From a checkpoint of a small mixture-of-experts model trained on Wikipedia.
Size: width 768, vocabulary 32732, 206M parameters.
Below are experts of layer 3 (counted from 0) of a mixture-of-experts language model. Rows are named router (the router's row for the expert), gate (a neuron's input weights, with its number), up (a neuron's input weights, with its number), down (a neuron's output weights, with its number) and show model dimensions 288-383. Each number is 500 + 50 x the weight over its row's rms, rounded and kept within 0 to 999. Numbers have three digits each.
After each expert's rows: a language model's description of what the expert responds to. This comes from a sample of Wikipedia text that the model never trained on.

# expert 4
router:425509469496475514499460459531493581474513537563542502405600453479549462486519543505484506497474501450492523607514562504503573559490566515561574514499510508545502449538562542535487595501493533430514526442560494510454427595474470500492364646422592516493514449499467570446492529456461523515
gate0:523433539481575397491501561441527519528578472452451532488431398521346460464457645541472516500467510521507486500449516604479520515514494439549465490553606455517458453431515490530481382530546593479523466510470506456472499449461497608422524538481488626511477572552499535514512520539571523515
up0:483440434509526535502446488519507455506512486483554385458458620515532451441453432425471502509525539462596459501545508480523442425534555541518478528467504595485545465522576540518545581462473519518515527468562470510484470549509507502487516496564621448528506510392483489500475494458564488508
down0:403610526449537417498497586489538521438489538382538519514515470460444541467570526529513436464567546588500528498430499544450471576538418526569522537490537418545395540365555487555451495511483563495514506467526520422447436509503447542426400494556446581449529459462499553505593511483457485506
It responds to: Foreign name fragments. Word-piece syllables inside non-English names and titles, often French, Portuguese or Romanian, e.g. Bon-he-ur, Nalvin-ha, Aghay-eva.

# expert 8
router:536529585508463490487501424531559481497512562491489513430518609499554462503497549562582526535554467486499519570523455429506550500582519535462560494504491476578461515490549577510432456531538567612567491560542512521419523470441405505561313611524526490519581502507483421587512471426467606521
gate0:549492431440477586472524388463511446562456425510491544527529536504458553471462444468529517474474474511443539486543525579433543589497502450489524445453391468605618483510555520491492565401457579540554537575441517526445467536503482455555523498398522483483547509564550548503610562459544509505
up0:472472596599529393565493593506469472463493588494500496421570392499513434519481500560436508544465515392547487536514500552548454419511475498530457544481658511473422474463487411530463389554509439433529541530528497412448512485518551526485494571559459542423429432457498502549433428532438456398
down0:523440485492607546560531435460509441498467563588486396510607522412533478602536554473448643537502536540511531596475542478499513572505574513511489459523536501519437470516452518520449523456493449424482511446412509508474472493460572384481504401532462559511496545454519425464509549473520507514
It responds to: Table separators, numbers. Pipe separators between table cells, especially after empty or final cells, plus semicolons, colons in times, and two-digit numbers.

# expert 2
router:481566420549547548511382483456528497499520472465518468525474505438554489542474486424502510417449497561609446501553523468457491489529501563535452528509541442470457554505512614431475505557544552549516470474496527541480472508409463509490450516418582450484608542510485601493481509395490499546
gate0:460518555585520555493438534442569518518425481532443582396487474466529419382469473511458475412448502562521404503479491473496417593449537510532508547509536496559495473438460463510528476579533467437445465503466467585535371493464478488558496571527499411510606513533484540502569535470416536497
up0:493544471428594488584536487491489602436472454523442465514483553575438463423418467463461474400559560481521538530526493433493521539514493501564511503458452536483515475492489539454512479511501451472518487449526530514466453558435479444538512484575527500530527535570515580510499601459467546478
down0:476505445434528488453459467436551519488567466514513442540510497445495466532496483444584539566450448586587547477465475447528434483507520508495494513515572472527424576564486457508434591434491535509475512600497492522532432503593429498498576570516471545420520539551562461512430535488450447452
It responds to: Prepositions and infinitive to. Prepositions after a verb or noun, such as of, in, to, between, against, into, e.g. "applies to", "makeup of".

# expert 6
router:519516469479533580508514446462512370536519471460511389558524533493549459478536442478611528536501492536501518539479457555492501404462554469511574518561545384539500497466522504448507504499467429487512491474513508539559494542490440496486374508455498572449464470583540667541479507596513611490
gate0:481453468607543471420542534514506477497482540500460560494540574558447498498526411507569481540441432526515532600499461471515569461561483619539461527424512404554532470589464534536575500530507553589532525525533499416569513502523529551468531468473471448521521462479593595400520493558548521519
up0:543559530439523552523466441447489506528551518470506387589422543496541492445485556453427525598546528501461435439563562464455485513459484421463552456479448573494457508431586572487512488546430515517489632566538441540488487553541488513549534496486520516495489560479533465538556482461466509534
down0:529440489521599448487534521422395442450513524515392583486426477512435454568515530526491575495448425374483474549518521366578538573515514569498497568449382436438440471486540538502539518509607577448525524462490505529513433532502531503552435493567460441462490436419446463512440494571520507505
It responds to: Ordinals, institution nouns. Ordinal suffixes in titles (4th, 2nd Marquess, 72nd Governor), single digits, and heads like University, Battle, Church.

# expert 5
router:551404389511410505490533454487500543476462449537541506514612521479493458508544441473509514487386407525450435472487534360411554561437546508516557477472495492474456551522521463519515553501450459531512501613541606478611476577500443533527443546513521411538571474588567469527530527479502507522
gate0:424448428540513587560393472550537468517461570500470481547490425488495407472532458448519408413530450461419493485543611495440449450586486458458555521534534471517549463470582502492485459493598573578521471432482444495565483436487538513581503489459507539428472597533524561567537511496527550485
up0:396499489572510532592533493564501557592485517510514476518528473485517472530475418581513455517485528495429546454512602438412514456485538549557503536489508395463521459444505468596507446414589545589516487492494641438564469489465550495511550475496401452420554520479524581556507472469508537520
down0:395479556419377579574482504474550454505574562448498522508438483514474555419511510495456399487380545441469472423483561591530404484478542444481433552514571515521502456557492521470539559423535449570557465441459500562590418464472527492475471508450484493529425499426550520490552537358541605452
It responds to: Table cells, Slavic names. Table pipes starting rows and pieces of Central/Eastern European personal names in sports rosters, e.g. Ž-el-jko, Krz-ys-ztof, CRO, POL.

# expert 9
router:556480516489614486488440439451503418474508537522552489447451580472574412460464493481423446360494541524540487480454445506506472514497525529469361522588559481521461514457451575512467393507534564549469492543436452487465516409570451584541345463486426410483543493563513789597450523464522487515
gate0:522499409464506482478535516472509543550430484548437467568420435494484454500527426507481538436488469527533464466472527527517582482477460428493423475495578425462428483502478574567496531464533512461459491483362476576505513469506447461529371477432474447514522474525445462476519460565457454438
up0:388576550460458498416507518554533536403516536430478562448537423583460529440442483471470450526475509508509440536486600467515407479464545479612546607502466489540500517443501567492529571568487535506478433482523515528461491525422467510525600506540477534515439474507586562555564531504543509433
down0:496569494495432434472566504553596474485542515596439494450394413492505451473505449472458553431443483509463509472538432569635468515467433558556449595561610505469443508482444543577526441431501531571471536487482519524471421482516457478551419563496473537489518540551490438450461429407518490431
It responds to: Word-initial pieces, technical nouns. First pieces or whole nouns in technical and place text, e.g. Street, Road, Township, j-ets, microscop-y, digits in measurements.

# expert 1
router:447351482489519504575511599464511466478520604603513441430652497488597548457492549512486553456513485475643490541456490444447519554388502544599437544548541550589462520560536545485461493524420469526491490463547493510479494550598521532624520542505550536509463488464413533538460474612443532477
gate0:508466556520478536543559534511542578471458589500516482493482503523627476613565615644432509559401454484491361466443532431510497480486520492501447424549506555464533437447581630448440466470443400528541539473538504526496540546496531489540460441485519461543469459430467522521453423520535542427
up0:492462582507501515471496543436582527478537545560409482484536662582489569471477514546460494508493471555445497464467485503516489537517491519488468493446539583378546478606511532578510541441426555466462496449480437468539439545438564424507526511541525470502545524522499488591405579485525406525
down0:536488483507613445518426513468494643432512472545546447555462422501603419486456547533496528517443577487534460543479487512542536532528558441584427497442432495471465462384445440400574452513479521466460540541501511531513508555448492566507574530536600410507485517495544465565495484434513435432
It responds to: Clause connectives, subject pronouns. Commas, and, but, which, who, while, plus He/She starting clauses, mostly in biographies, e.g. "but was released", "though he".